Experts of a small language model.
Experts: 80 experts in each of 8 layers, 128 GeGLU neurons an expert.
Below are experts of layer 5 (counted from 0) of a mixture-of-experts language model. Rows are named router (the router's row for the expert), down (a neuron's output weights, with its number) and show model dimensions 240-319. Each number is 128 + 24 x the weight over its row's rms, rounded and kept within 0 to 255. Numbers have three digits each.
After each expert's rows: a language model's description of what the expert responds to. This comes from a sample of Wikipedia text that the model never trained on.

# expert 46
router:114132108090118174127141141097095119150098160149143126125096118143108125115114160131108132150128144136139147084122164156159143136112126141143166149170144136124149137133080120110118140152157091120167156123137125074119143119115143104094117158
down0:143116148129172137120138110126131106153091127102164127157144107168141095147133121175167141148160124168110104116152122130152086103121119128125139128166181133119149145144152100119130141157139072132149078140094148120147102115181109092111168150
down1:148154138139108127063138158130131083123126105117127127148140118110097090159123107137131106106128122155120114074143130121125089100162135135101122096151094080143103125141140109148136136120138131115156119161109179135118088097111113179134099142
down2:155138099122093136160129124073133118144150124135087122144115147110157081107102125096076170154133118148152117134151105149158127081120134088121108113129187132096153131141126151136119093127118181141117149084134112103128118149122122154105139135
down3:120132079123139166096140110112104116087141148109115171112118144133137101097115127161132162151081156165130174135126160110089127170168119132135095116076134133105154138161149138171130168150134118101151115113148133118120121137111174146139153163
down4:091173161117140134117140153152126128134101168135125066118118125137152122125148113149108110146121136139126120136179092134141153146129097110100113147148121106095146175091128126130160112129138104083178154063136101107151121130091124120138119177
down5:139122124120172124178107127126176144127113140125181164122166155123179144085091113112109086126157132140142145180139070102128171139071147134148130088131091112130135165135155130124153141144130145135097106126116138148117153121143171165171129158
down6:150148117187144151131111132165146160102109125120117158136119134107109104173118121139143130098137147151135122043137153178134124127134130104116121134145141110107156143123094125142111118112136102097134126119109106182136095145102127094160129140
down7:110134167156091144088125147144145073107095164124120180108103132147106128134112092148141123146107096135153137108174142128100154167181103121104111165148136206102106065107140092110128135142120123084108145101106144129143105133162103142133101157
down8:196108123117151126163103100166121117107112166103128118130123178120155199080143113084152141103162121138107109147148066114157151103104089149096104157145155157142103142130146112104174161103139161151119142127156113162137149135101085150138156109
down9:134113168073128122141164168133091110150152137131106113142154128119149118152141157143130136133176136124148144093158075161122111150062158144207132113142154108096132121130122118092114111114137155162183140143155108156164088119166134098151073114
down10:169119116159158129182105127156137134137124136114173144133142085120149160119115098100135109099134139141100125128147089115101104176113099158132133085120133083091106140139131107164151137151169116154114139133126144156138092158154159136159129142
down11:109116121119115102132127152140133157126132144119115112117106160103131135098132158141152095120126166106163166109105148127125096146133175129116126132109124102110117137149086137140102088154135114136175154124137099147152134132159093110158115133
Description: Middle pieces of Latinate words after a prefix and before a suffix like ation or ing, e.g. conf-ir-ming, reconf-ig-urable, pro-long-ed.

# expert 35
router:111111134099092157141119114111145132136136087145143142085120146138125130152122142126108094139111137121124133085151105144128170116095183146149132138165103162131127134122111080115169137073136144155145161115125141156107129111151088117096117136
down0:147162118110131134095120119136124167094128131161141158149141097123123126185095139149111107097175119129136157095104132137158156161144103135139137128138111143163101092165129139082133129120122125132146115130143112088134141131153134147153159109
down1:104104137144112138152108148114145116131137123122141112108097128113149113136055106120133116091167110094097112106138140163142130098176105141154118156154141126153169155120144118128118179129136115121110148136134145130122122137179121140135146108
down2:152133127157161126118129120159127101113108182127109096151112136126179135167094174121129141128121108152131150124090131132147122130152107160129116140153136168180136163127122127115102119130131128100132106126117097151178146143115126146121114125
down3:109157111094123142148116132149153129106130169145134135141134128149161146150091113162096153110141124117098127122122045115134108123132127155177138166147131192117118124128201124110090131112084094123112117128168110156144147116081136178123125124
down4:114128146134054117129094124099127107166085148153142091103124089149083122123133163123128166119118156125155074137113126144125081117155098140123146145144115126122125111126086117086090132107115136138148140143153137140143141123116150156111120087
down5:125117160156132124070093136093137081103139145096130116139091165152139079137108113128126109161141118059181131116143130132128170129132056073115086138121114135176075139124096144094131110166120131144142162153122098136169115089114161101105088136
down6:084123141135158152115125146169159153128122137146116169149117155142117111158159089136126124138104143148099137148119108122145108076143081097154127145113161118103142099119127124163145149126135111124077136124124154090117159137121151113091098140
down7:121158137163104090135116141143153123169139132119152102159120137114071153132140153107111118121119133128166140124144129134156153102135138130142090106153140152127085179140115189101143127143122112124137168113114115119128161147094145161132125140
down8:118136085166160117159144121127099122098125135094100098140122134138046124089102164112123087156157130153122128117130131152123094140117125097117131101136106136124108132140136138150114154161106127101140118140112128180100110144082111120135131151
down9:138152174213126105118160141151122135124140118148174099111126154160174127151126184158133137111151114121136135135113091147124107084145126133109152108142103144122101151155140070105091111121165138169075155143127094123136151121146124151124194141
down10:111123112128111105126131160144107176164126180139112110143146181138140145128112177142095164122131107139141149124129166090099131133112166124149137133095153145113108124130171170130138107150137100143130095114107120109128097091121114146147105147
down11:097123155098144199172124139140192129104120129139108110117141116123156138099107152146128114084117156130111168147146134152145153119123132103131134128122098146138116153150116156146103137103110131152137112109166118141133138149129091117139123128
Description: Scattered initials and name beginnings like J, Pri, Team, plus number pieces, often in election tables with candidates and percentages.

# expert 40
router:097098083086126170159162125116089136139160119154134107115148129144065115155104163160102087133102134156107139104199155159112166156133129146143124137147106193157122150090120117082142101089164098119151111143094181114113131138120124137156117157
down0:138112124123112162156132123142177152123141159115142130140125089135138146122112123130091081113130091163135129192174165116039155154104156156158127130113095129095114199162103139122116114135134182131156095127131088149120174119119117123145137117
down1:160105125150140108093125143156128116130167143101146137102153136098145151164173142111131153136128153128128143164150196126143138116148129123153119159131170119127129111164116125128155145161159103113125072166111149136178169140136140159134148145
down2:184110132150092152109109133152134125117134134123157107188124112146120103129088146121124136115105115105116127118189106105085108157125174131143142138144135098160130150147121111109094120100136149100118160145092130147138138137171118127129105114
down3:081122123084181090164131117113166140106110138132123148166155118111104094113165115130117149162146136175095110118114146129117135153106169129108131152124097092126105168110126116089140166158124123171151136140128094118153151103142110107121114098
down4:115078097123094102132136120141182155120126127137125095148142172101134147176171127122175127078100117123145117124113101151104143143123111114119115124120146135112109134162132104160155114085159132150137115152104154169122171127102105124098134134
down5:126104145139140147167114135132110192154126112112117113110126117174120108138131117080133162070130126101168078139164096145159162133127087095128156124109128133123120117136119133142127126093151165119118157125135159145165135150137109108164128107
down6:131158147149122142147135089112138099111118123131168173156134161123124140103110138149124114140139119150137129065162136139114097132138106093152124147120124136153136133124104115096104115117123147113088115089163079109133155119147140142103142141
down7:152150125139082123150130150132122142157168119133125112136133171080158139121131113109133137161138167142126146100159152127062132143082104109147084117138112113138129138125099120128106142130144125152128090126114147087152119132114152123131102139
down8:144168092105148129116159128122129147078180132126121118119096165137166158148149138156083125138070145110116134111151128105173115126146109132109133129154104106134115096097081153108120140120095158152144109187122123125117100123165142136124097129
down9:133163118172126177134124151127115116095164155082135124108120130109104141133122118169154151121162092153117141147148124126130121141106173138084100142099082143101130142125107147147119122092106132151170130175146102151116119127121109126151144122
down10:075117142100103127064156135119133115160165118140136164122120105140102140108141131106136119101107122152120120124119105111104132112115151125127122156100141151143121138143128119115099123185123126051129137156111107117121103150162127127121118087
down11:072106147151105140159114134087161136112113146159130150132144129154156126139124137098080156087081088132161151158138143109149118125143109124110118143139132116095114104135163129134163161090140122142110134095122107131040128108137125138170147149
Description: Capitalized head nouns of events, awards and institutions after modifiers, e.g. Film Festival, Championships, Song of the Year, Series.

# expert 60
router:099167094095112163177135133081101100128124140142108151090106139155091100151113147162109123149138121135143163102173151165145119150094150166122147145161107176131111127139126146104110132142151107151154116162145141115097145106129119131095145138
down0:125128140150144159101130090144150140140149169131164103125116123112122136152129139159167101129119184122135156125139112094097160140126130092110113098142102150136122135107135095151115145122176137172161120098116089129117133114072156120155115158
down1:170134178125097124148144129104137153144168112102140134114150141142122130141129085069118120077159097112137179194178112162111138122153118119107136115145134122125170118119107101147142116167109144134153137169140147151115143128117118118153138123
down2:133064129142120164116127166144140109113136098140099147116144129137105125132148152123130145112132097082100097109152187135108124105127154138090121149116151129160105128140151116130160131109144142101130112169147110104161099143130141129093160147
down3:135137152104138135128127136103115123116150155146112135108118110136127120115085113120141138124088089145087099163115133128113116112130127143107133123134135126123107126126115149117147114131092090118127138152132140159156114118150116153123185101
down4:159105132132101078119126158135100149093136121157120119142134104121102137120137130104110086126142066107129117102133118146153137161088088137173153183150114158128149138143107127122149087182100131132106105136079147157121106148177117118143087151
down5:117124096138133119147146128139167151120110063099090131115113120113141134152129072111118199077161142105146128094150109136147139142179160119121131153141143108122112132144091147146118128102106091105103101098137122095117127157099134104110132111
down6:116134121117134134096146133141128134117121146106105075114165107132115119151107121140131177170164162127124138105135141093154162139127153094147113120137096126141141135105141135135121125139112102167168129119141133136107115135136136120151095136
down7:117159078183118159152143139147186161157133123166119134138124153167197078103136123137109121162151133154140131142127171136168118113163153120156163136119110113136131137135123128126125140131161134137115093078103142153093117120114152112130153143
down8:138113112137115127094120128115160187116103147094167074149148141109157149142124163128100115148109142086138086139089145128147138081131142096113111148089127123091146114147088138118123163133121139111167152198133147109104131104119143124113114142
down9:111117141106101116148180089128134142113105130108167096124168158134117107144148107151085107110102087127130123132140127117098131137108151131182139104124138158153090099105143119113108146104155143127128140122125079110111088107083133120128118109
down10:162151182133136116138132142118157186102137124147160149154160150126146129169140156102134128139170134081155106119157104146118107114134121140093114098159088150117110141119108150086136154100118107091134117174101124072148104158102131124169150116
down11:096088106117144053117106122132124110144181095115150166157135150119197111189168141125131137129091083113118061153131172162112122138138129131164131112103097096146135122136113130149121100078129127096152124111112157105155140121158114165130176117
Description: Role or occupation nouns describing people, and closing parentheses after birth years, in biographies, e.g. politician, player, member, director.

# expert 15
router:129117105101104153153126167099118160089108133102144146104128119147088091132116172153120109133119149112147127061169102134150164125120133140146107122123092151122132122115135091115117129112156173115160117139140163135110140114157082127090134120
down0:130146101135112094166127156125141152117147121092154147160160109125124121107107109078134144087101110108134146122129140105110112136130118123153087127164190138076160131111081139114140145113119163126108116109151100097096085069144128112117173124
down1:156132097120139158105102146125155114153107146118117129119137174143159082143162123130161144097108128125092152170118150174192146111157143111106128113128109136165173111084156162135123125138168140142107174114112138133112147133119105121116134112
down2:097130144134144128133165116124096121148169081127093126088092123124108116130141115137120148150101133148147072139143118069147122156112155144133115168101129118144113111109150164142129121129176101140108125152093137179119123129160160096083164124
down3:157145138152121123110178119092176089114156137138146155114115114127154147130141082155113122088122153114087153129093142117109168104129121140160114163143121154100162072130092095100199126123104162097137125103146148135131109091130140109147145144
down4:156093160114113138136125106139121132110124114168123146183154123126136206092130131134108119126090166123128121164091144108091153114126105119112151116118134144139126138139123128092125150124157119103117091125089111098105118165123098132133100147
down5:144120102178113151109117139106089083139170114149146095119082099112116146114109135118144110119136108101149130085103157093129159139094166164126126150131134110128124131161134133080118127112104118120138121164131137098115138103136139155107118096
down6:066150100128138137135151113109107117129136131126134148133104113109129115159088111132128111150164150116101109129115127102127141140135143176102146119122128142151082141088118110108143107092107122097125112129140152161101129149130064109149128128
down7:120157089109158135155061145150147113116142139142121149127129146110140102141126148151085139120145144096148133136144084127111178157193104118176142152110136114098138145107133168081126113123124130088108099173127141136106091142088105158156160104
down8:106145116100133131141120152126153075123114115107129109157102123130116167108161134160153125109121136159107118101139127161127149119082174157173144116129103114144163130152145165161139108127134109124112099152122085139156128177121132115147077174
down9:118148093063108100145135150136125153118113112130162118110154124105141120123098164107139097107129160114139162144125116123168133177121154136077086107099104151143096172116093099124128145108153115121100130125070114132059139116123111125109119132
down10:136128124171133141113137112140133104127127112140076104096114128102092145141143145105144118161115123107178092121136127111143126106128133110099132118124091086145117160159138209144151141093154135173150183136181124096098126136111094122105120105
down11:138086130133105156101093123151176161159131087129148116097097124113112138108152111112082137122155069137140119163118154118117098095133153145084124132120147112137104130124083128135125180129146121108120174135138132116148145109119130125116132117
Description: Word-final syllable pieces like ai, u, i, am in Japanese, Thai and Indian names, such as Chiang Mai, Shirai, Chennai.

# expert 58
router:135104107084122161139117118100134122129115134133123137102157120119075119138135148135109132139109114160138127143155129145138133145079164145104118125156084176122112142135123106153110122136155101150178136152107143159103146113124151142118114144
down0:120179119137099134160125127147045166113104109100121108159116127094137131169147131169183150145150154098129117056084144114125142123138092142137092115119070135184135139113089142143135107159113120103144144168127115143138127107102119141151110122
down1:112123102131101122081105089114154101139070121155104148108137099129149083151116122166105107103133153110130146111079131159130186102122125114141113153137111141160108148134104109113147166112132117104116137134130128141143108108141136126116141113
down2:132149103141070141163110131093132112095102104151145098080123113176121136112154138144153194134100144147097126087154152105125167136141106110172147137187093110120126151159178126137128140117167126096137130122127137125105153162096166105146138121
down3:091148121164136116123141116135131162112068115122169132112149141116137143099103134128153090103126152125123131155100112140111110166137141126118081135129157119114114131140120166120120096097142117158118170131097104127156099109135089153111105133
down4:158114146152147134110142150148083111149149111161153116124085120129116162171125132139101107118144121057166147114097112083102140149138147092110128160090087145121143101118170115078104156132142103117114123136159142070136128111103122099131154122
down5:082158167130088162133139121128097143169105162107110118105113145123119126119093102181133134115143090109108161111142125159123162127135100127165111124182103160109121133105152125137133117096108134140121104129118114171140137105148141176157114099
down6:150116080135161082107141137124147120113081071159100131138140129149151099101120147137166127121124133145105119151112125133122153112120129128162141140154153150131132112133132140076103142135107094142127102164136123129094163142146060130100111163
down7:150142109137155119124115167174091117097079125119143135137175097116188100161102109129137115119134140173133134127137085130165116121100140124130101081121171112180114143143125148125126129094118149128100154142178086152155137180155089153117123129
down8:098173110133134117122185117160118114137137110144178148099105148119112072064166114107136155152143124092105148097091169143117104125085124138145121107149106173117115110141131128159105140115150094125135117102117128139148144117158118147158091121
down9:123112124172115129134191141146139136133155119122142145102086133136132124137094122133136135139095152197121118103076135157109096153127120102128095101147183128148117133116143081107126091109101137112151177164095134172135132182110149116085152133
down10:115102090136166090132080081156131146156141111121185151158123083139124131123111125120164128184112160156135130125086135102163141106149111104128155120123129147084075102107104162150131138071091133144133105164151204114124168161097162134110133161
down11:122108144109110155116094125160138127106162156113114152129147133142144113107161053141106125129124112106126192117119095156151144118112165122157171148142118133104110139105107188151186139127117103144112125118129155125153142160107114159193129120
Description: Plural suffixes s, ers, es, ins ending nouns and names, plus plural nouns like people, children, teams, e.g. Falcons, Screen Savers.

# expert 49
router:114134120091144135142117154118123131127156121129121091097136108174085119128117169149116118109126136157142145104162132126149154124120151139191120144151101177132136135109140112076142140096153141105142118155133159129125146145118085123124114158
down0:151102147113108133091152142112123139154116167119094121103097142115145153147113140157147158177082102131133107167107122123124100127164097164122140096139126129130153096120088149121150102151107111080119129145119102114158124094157089144093112132
down1:137117098081070182160129134161134096108091127191151136111095134102152103094160191101136180112095133090119118134128147143161110166105097150105153097130093096116116149127121111135115128148153088124121125135169112126099164137060143106154127122
down2:154129133142070147127112142129165109120109128114138103120120146079153143110140120114109127092135090126136168128126170087128121154124102158128092109113102140121135114113132144106136120112185116093149144109093144090104127128104108141131095128
down3:125131166144139149069118076139103191151119122156111147112154114126137125162108110160102126136177120126080102172102098125112127117149160123138143114112127156132108136164122103145125135102143125092134135139152145114147116103136148133125126093
down4:090107100110150127134100156133117092122112126138134158144116120157112078160105108138115136139161137151095135146105128141099140132070138147117181156125135148166123181103132131115129135156099135123183169101151095124098128098135101158147114155
down5:108092129162127137139086118141092133156086126114092136151109119146144089157146127110116137158145160154111100079152109130104124140112095156126133129175163112091140116154110106144130099157089121107167136137179137155123105125090129110114125150
down6:117084109073133124173101125129129108143125108074126155148127121121108138082114162182149093121110122141078101147111148149081140140146101179111115111102104139156072123130082104101121099144082089103094100127111124113114132154142130125153116095
down7:126146135140102136117120158110109106143142091088138124078160095158092116131132148119108125147102117071107100098164164142123106115165160117145130127169158158106149130096153119119167141177085111115106104136154142109106170107162127123082131140
down8:139100111090129136102156125084167137127125098140123107116139139147148092129117117085131151106155130119162163136118109124102128130104177113115131108107110096155104134101141119098151112090164119116145119154091117146155159119083144131111118137
down9:109106199110124138143142122142076131120097145132106084150145116080118136144112096129144158114126128103126078109096158122152106080134118102114126158128122118152123105168165128095120127155109146148147149134132059131161119092158111110128131123
down10:108168129151180123156120162088147141135136151094112106065140109182124133131140110156133136084119069153107119110164115171161118070135154166175120116162098162120116096140133147130173145084139143149123107156146142135118154105117102127145132124
down11:165163142136136119156114118132121145136082104150117120109154102158110092139137157145099131088101153151126075141148111124138114132115120131090095118110095163125124127124111090051126181183105170136130164145157098110150138137127117138151069130
Description: Final head nouns of proper names for leagues, awards, schools and organisations: World Championship, Hockey League, Order of Merit.

# expert 48
router:113156093077151154138137103083082139163141110103135147103103150098092099159148125142116130153149128115098143106166143109136143138101151150113105165174117162129106123131079123108144152145178096145137146180129159162122133132131135120142143164
down0:137165131105176158135128135095093175160113155101130115125110171154138104110150117112075147082081111140168110084151106161126107138161108151155141128207103142131145095112166160145135143101122132161104132150144153121138146131126181150119078114
down1:145133151130133125113065119116120095100165153155120152127111117131126143122120105127132155132141212155125100149175139125128106159149154147135151143141116093123115159128121119103120116109109116126109118110128137117102195165137145109109140137
down2:099120099119158147120140178116147084108138122107135106132123110124121115112135124105088091140112062073112165132121093124141096106132143066094124102130133134136096165131137106099153122127138166169141033105078113156154123082156154170138097117
down3:130142150179090102108168129131105107126131093116147121124158160131167139133141134109130091076176112153127109139161150143134090113099103127106125144130101170176158109120148130160134151141117133137099133155116146142176147162141167136109138117
down4:142098129134118114142129147152117152098164121160087150099112141136161132138110130088122152112143137117152108105128124118119124115130109110150158143136082119132123112132118119147126101084115131113123098101128165127139128083091064143102171116
down5:119156148143126131150114137136106133139097109093125117188141128131086150116135102129099158122151136128150130131129136089141126132115144125159143128170133137092131133111133143111123163130139120143154110159123129174118101106129119184137136163
down6:151145110162117109116124141101170153138098105120130115113126160142158126138147116101116137124117129156178104159151126107098115153119133107111155160139140099083147152125084154126159117115140125136095111114111091184097100112128147129129145135
down7:109073139092134159172151108132167117148116125119115140113105190130148122139137176108154143144112140139147152155129086146157151157130146119103119141139126108149111137103150129093120163106061127116110144193101134110128114132142129132128076093
down8:138129139133155135140098157127158161094158136153130158171103133093143129109107098153118133141130117107135113186124109127189131127163133121141110086142129143123094135102133163169128119121140134144122124139117110115141148079088135123132157094
down9:181151110072189118134173121147113148172175153124145141131142070088105109140132150106144142123126123078113146136131096105122145143140127112107121142159154131166135092148162150141125120158124122169155100122165107089167088110150167133122100129
down10:093165115125136107148159116105160152147147112102120144147182085131127100118142147158102142081120097134095104105097171104133109168126149158141105148160128096093091150102165126068146151091111106090115116130157135127082122139126142134110139147
down11:115161133109195144146133120123145131139170153112106110160120110119139130130124169126114120107101084154156114118162118117147111085123103092125104171158127130141140161153137121140103125143148125150138109133129057197126116091151141100156109120
Description: Final pieces completing words, often ight, ter, old, as in Straight, Splinter, Butterfly, Ringgold, plus ordinal words like middle or quarter.

# expert 34
router:145160068101123155150128123091155112114107114145153099126126116139082121137123148130089130103139122132095154110175135157133156130080150142176120117168118154144127140113103150135128132161154091118171131139137107129101136144129164102123136178
down0:099102132104143109117137125133141108138104129148130128128146131157090092120182123114090096153136147121142143103146055124099140152174107095145105140168102087101160127127113117100110142126121147133096140127110166094124162121144162158166125120
down1:123139126173136093146115077160109168133118144157130120090080134141152123101153120162096142128134188089121076110126117125145105096117135107126144156091103166140085123122142130130124135151116199168129149166140105140113170137132076117100151156
down2:150126112136125147152152163177137094099140118192135157134149144090120144107133108124145113153108166124108149130126115111136109128135106102128122122137165122132087154137141159153161107104156142178142092145134107115096165151087117147109097124
down3:119108137127112103146107120136139106163179165158130136134144088159184114116117137136178136144110124177102144112135092123138154123136073121124113114142153161111106127084160110154098130146104078145147136082114130158147090167151186164078115143
down4:117042148143151149135133115158147135121130089095132097110128121108134109111168184137076138130132179139110115134134121090101099136128137117087132114157128105145139114140140162112119134133128104127135103097104122156102117159094134088145129152
down5:104098118149130110089135112116132127118188124122147142115074140129129161117139135122147146126143135134136107097106173162100109151137161121121095122169114132119098091133144116117136134111095150130163118145132140137098106134087171141123175151
down6:126132132165133119139182122152145174143146113147122119080126180130126155127109108126161129130113099102147103145125120130073139093120162108122130147092061129124090141098085119133091142122166168127125120100113143101184140105118106148108089125
down7:146112124125152121131084101102156121109117123128119143120130130138161127136135139108170121136115114136159142136178110180116119133156167096161145127154183105087129095149144152084118130133151077098167134123111104131162156122110129142137129093
down8:165147128109172087111106126117141077112146144106116121119143110137160136135135078140118154137145125121146142132144121161142134195147075112131109147118140142111113116105098151126139089096139134103154063155143158125163125138100113133135096093
down9:143163136144098137129133125111149159123167138134103083139166104130140136128082126169126110142106130151123099109144099115135147132126082162100120140135168141121150081075113129149149125097138158144112177153130136167119138134141120090136139186
down10:115141118150114117125127077084126201126095159160112178100116135167123122113126128091159125183142118132147151133131107109110140143075130139153145116148132130156123139106144117127046160127132164121143140113139147129101152113148121116110145137
down11:132094124090128121155122124123129103082066124123112128155123138116111095103131121135122091110109105169089116084166127120140127112145098123093114143143118135128107139116132135152132148140120117112133107107120122114126090137144122133123130141
Description: Adverb particles out, off, down, back after verbs, and early word pieces like le, com, re, bro in compounds such as Broadcom and heartbroken.

# expert 17
router:156117108110140176145103129126131176104150124198147112120146127139106107153161178124106148138110144181130180123150111156142148102096146140141150122154079157121118132114127092113111135090148121142121130132111149134089124091139123097084119167
down0:134099159105136103166113116139162125118145176138159114117105114130104155117142138177141159164137123124125124097127133111108107103137140137133140141145106177143104118144143097156141094127108127158126109104047149165160131083172163140162119118
down1:157123111106071135125121151140098167108132156137135116148138141133042151120103130126134124084102162141122121120115180129150137160093127125121139177132137148140095138152142151106167094148206148147143130131111108103103136104127168132139083127
down2:097157169119133162166133127107177140155105135126132160134106098099127147119146140103149098104138118122102204134122132140094144100134148193154161116137112103143151140149174117102133126147141104145133135111135104159104106136121174182156111103
down3:155089130150086082133104122105106115108142146137105133122155124150156116104151083109099119168110150171140120121145158152125123113153172100099140157167135130145147137128124131152140146154121145136134159065105161124158141152134137160101069158
down4:116118114100149132152113107112129098104154124118129096124132111168166137091095130173107137138122124149150161123150116112120109110124103157141113122105111126110089126167132176083115111102123102126114107097125152106116135148095174108126113128
down5:125089120155149129132123112050111093095105124113188160146137136136113138123145122121145168129105110111141124127131171157111116131101088121120172135088174129150164118107122130135149149124111182154132073108104142129130102110131141142148134128
down6:156113102132129158137135169156143156118113128118160125157144110119115133125111166105128138125164120131142103142149137091133118128098099125118172172105124159140127149143083158097084114145126137116100187130162131130151150126169135172114154151
down7:183129136168150141135162126135150089127178137141123126146124105107118130157097125103152088111098083135141128130122129109130087131130122115121098158178097125122147135113172143145130161169138099154159181114147146131101129142155119127121085123
down8:117155136164124083113097116166104099122119153121142122140142129174151132116097167113131144112126115115149153153112143112125125103132106124131088104105146099154099115121180139168079132173168111099111127137138161129121079110174134117163126128
down9:140136098114108118134170156084142133132145105127156117082125124125097137120135147138158128129171086130059109096154104180154113111119139117146154084165184131133114153146130171142134112155159161110131119105092115143110150159140102087114140160
down10:129120169159146116080122107124097118113097116116173091127106136083106133099140165149106131132132143162125110125089159094079114166206145093106141146119119100149132114145167107097141154095126093085141102143100141168147115131130101168139126134
down11:173133103148120085080158165123118141188093096130120067139107126138124166131152152144162147106114154130118127118106133118165164140128128147123172128109106161148141103140162086147126104132120127153149144131106131151105131127123109134137152131
Description: Table row ends, column headers and election or results words like votes, %, Turnout, plus word pieces such as Pos, Thurs, Handicap.

# expert 61
router:143112119111116157150090176118141106104155121093091104096131110154111125142103139142105094180126146119104147131179143137118163114099136116136118159123152155091174154112105072098130123147148142133179145151144098122119152114111090126132105144
down0:143118112108117185118082099135183158131135123101143138134100100137112131108147153133154172160118129137122113140121164099154070118136111122133149123135141126106122110111111157139141164131144111136135119130115112090107108134160166088151113096
down1:104118123068124108134144148112140123105144122150094113146114141108146120114101097121171114145089111127116126121120058130114127145148108148108106117133130085095108081111111108102145138145129154144129124121145120114118133141136123164165077118
down2:123106092111136093111122154148122111140144136159143120131110111120087157053107160097130128135163145153138118131113127127150123125127137102112176116127127141118113125106156144109134180142169138107185149126129107133130097097112141134125140146
down3:099123151132087118104104150119103120086130124112115100125146108137159112107119191128121092158133129151115102154097108161129108090131164140134160135149140140101076173126122094131120109105105103123066139143104138139135118137113112127114156105
down4:150116120106106128117070157111184127092128078121117108171166102099109120108176150104105135131147158132134144104092151120135156135163154162137147122140139123124116164189111122129112101122121134132122144144108103078116174161137151115137157125
down5:096104115121091155109147149125112093115144126157101098098149140101138107099137139145171161127069162113112115139116105095093131101130123119121132111121108125118100112127165130139160095134078141099119187083142116139093102104109140201091121119
down6:143130116060144148096182165157115140139109136125137155161164118124131129128107108099122152127134165110129095135126146135121079134127113142147168080121131094125176104141121096130073131100131106114117140135121166126144082069130140095121149106
down7:138112086153129125099122098117121043116134090100128089111141139125129135142142110123165156113071152105149138146125179116110111154129135120086107127130125118202070158117123150141139141109163145143126108095108138073128135119121135126100140132
down8:094138127144143081115077145129154102121164165150128091140144142121106138181197147136083100137149160128173120170113147113127116135155092118152177119131128089140149102140146102105086135146124116121087147092115155125140126147099149104103141144
down9:130105135118140141115129132128121124101160074164152177149138113075121148118149123133166126136186193079132137096146073115083156156102114131109146122139109168180099171131144120120175170137128118119129144124135136133113170114151122149133134119
down10:129164137124066153107109093127120103115133093123135105134156139100166142136110140116155133137085165147135147116136144120135162162134160138095117139160084147112135139140128103102137110147126126101091141129110132131112163133133155104148148122
down11:121130097111110129122148092110150098153144157097136100091157123113141144113164078152125141122135149107107095107165100102139118127135147110168111170130152149124154142109133166133135160127161183145136113157129109153111122099149152143118118140
Description: Prepositions in, from, since, during starting time phrases, plus mid-word pieces like c in repercussions, and census statistics.

# expert 51
router:127127109095119147166157163113137159116138142099142141102122104147071127127098145131094075140121155146140139101147126134142145129095150139130097107167100170127156136146132107102116139115179140141163125092154125118096144094125115151116084146
down0:106150156137170110121107115119118146113160130103132123123135127179101137137091180172138169107119102091093166150152123130124113161126098111080156131114136131096162173113143131106122091121164147121121113117134127127144114125125158145101160177
down1:153166094113095141078132111138103156184108129133086149133126149148142152121080103094166153108143186117161144123128149117096124095125102132144133112167125087149186154154147182116087112111160119142126145135164143140127139133145148179095127155
down2:088170138098150164142141143150144130142112133136140162128135124128154099149098153131153148072153101147108159144101087156120095109166099125166065096175143170131102130149110120153100127109103130156098153126088122114115116104136122112112137137
down3:122143141129134119136111105148097090114112137121132128132072146146151094122141112078118116148096132124137071130133096118146112143117131124099127136173126093166152143151162204126109087098095095128111105141130098159096144126149109119130119115
down4:128158153092132142131121111098106131107137154155148129097162124115099147153118116129176139100155108130151137142160157121124178127171133119132154118122116139168098137129106182152131078122159133135087176141114148169132143114170134152102152131
down5:119136114104095116092150113171146103121131104160137095154130119117107148152129132151129159161103108149117099094162149114157125146143068147147118135098107110143144094153106178112132146117130159108125118127156149153134107133150151090141128169
down6:130153136118125114099148133160074104143165117135100120110151113123143168138110135091127135179124120118076147133122146135122119116136102145141111127117100122094151097114101151162142176147167130133154090083155149111174100153120140121116135148
down7:126152098124130132134110060145128077140161121125084130114112162121121112121116128122115102138133135098141090126098129131147111128126077140192123123145102102140133124144161136176155106168167130147135162126108153151125109141114149159076160104
down8:083118146108153108160115055117130092125168073097132083131123093147161120053109111132074127143127125124125141111114131151121124148111136175111117123151137143103130108123107136110175117093173130082106147116126144138104160152116095165141098122
down9:145145111138171134110103158165142138111115074095080126120111143076112107171129143130155097104086121163120109180154158144138116134132135128121129169121172110107173159162149123134119127154153167117147161107138110119106101120113133130127101133
down10:126127095084109084123136124098135139132137113139160123100102102121137139127145117145131141102148109116124092067114138125115176117128143150125128107119133108151116147166111091141141086104115079144157115132148189145127066154079108113111082135
down11:067156180165125112155187122112108058163089109155123110116106142110120108111124128123130117099112142139142109154100121134143129125190101132141148119148112139103163101134107141122114126131160120162087145132093121144118061111142146133136139152
Description: Opening pieces of species epithets in taxonomy lists, such as Siphona imp-ropria and Ptesiomyia micro-stoma, plus capital-letter name starts.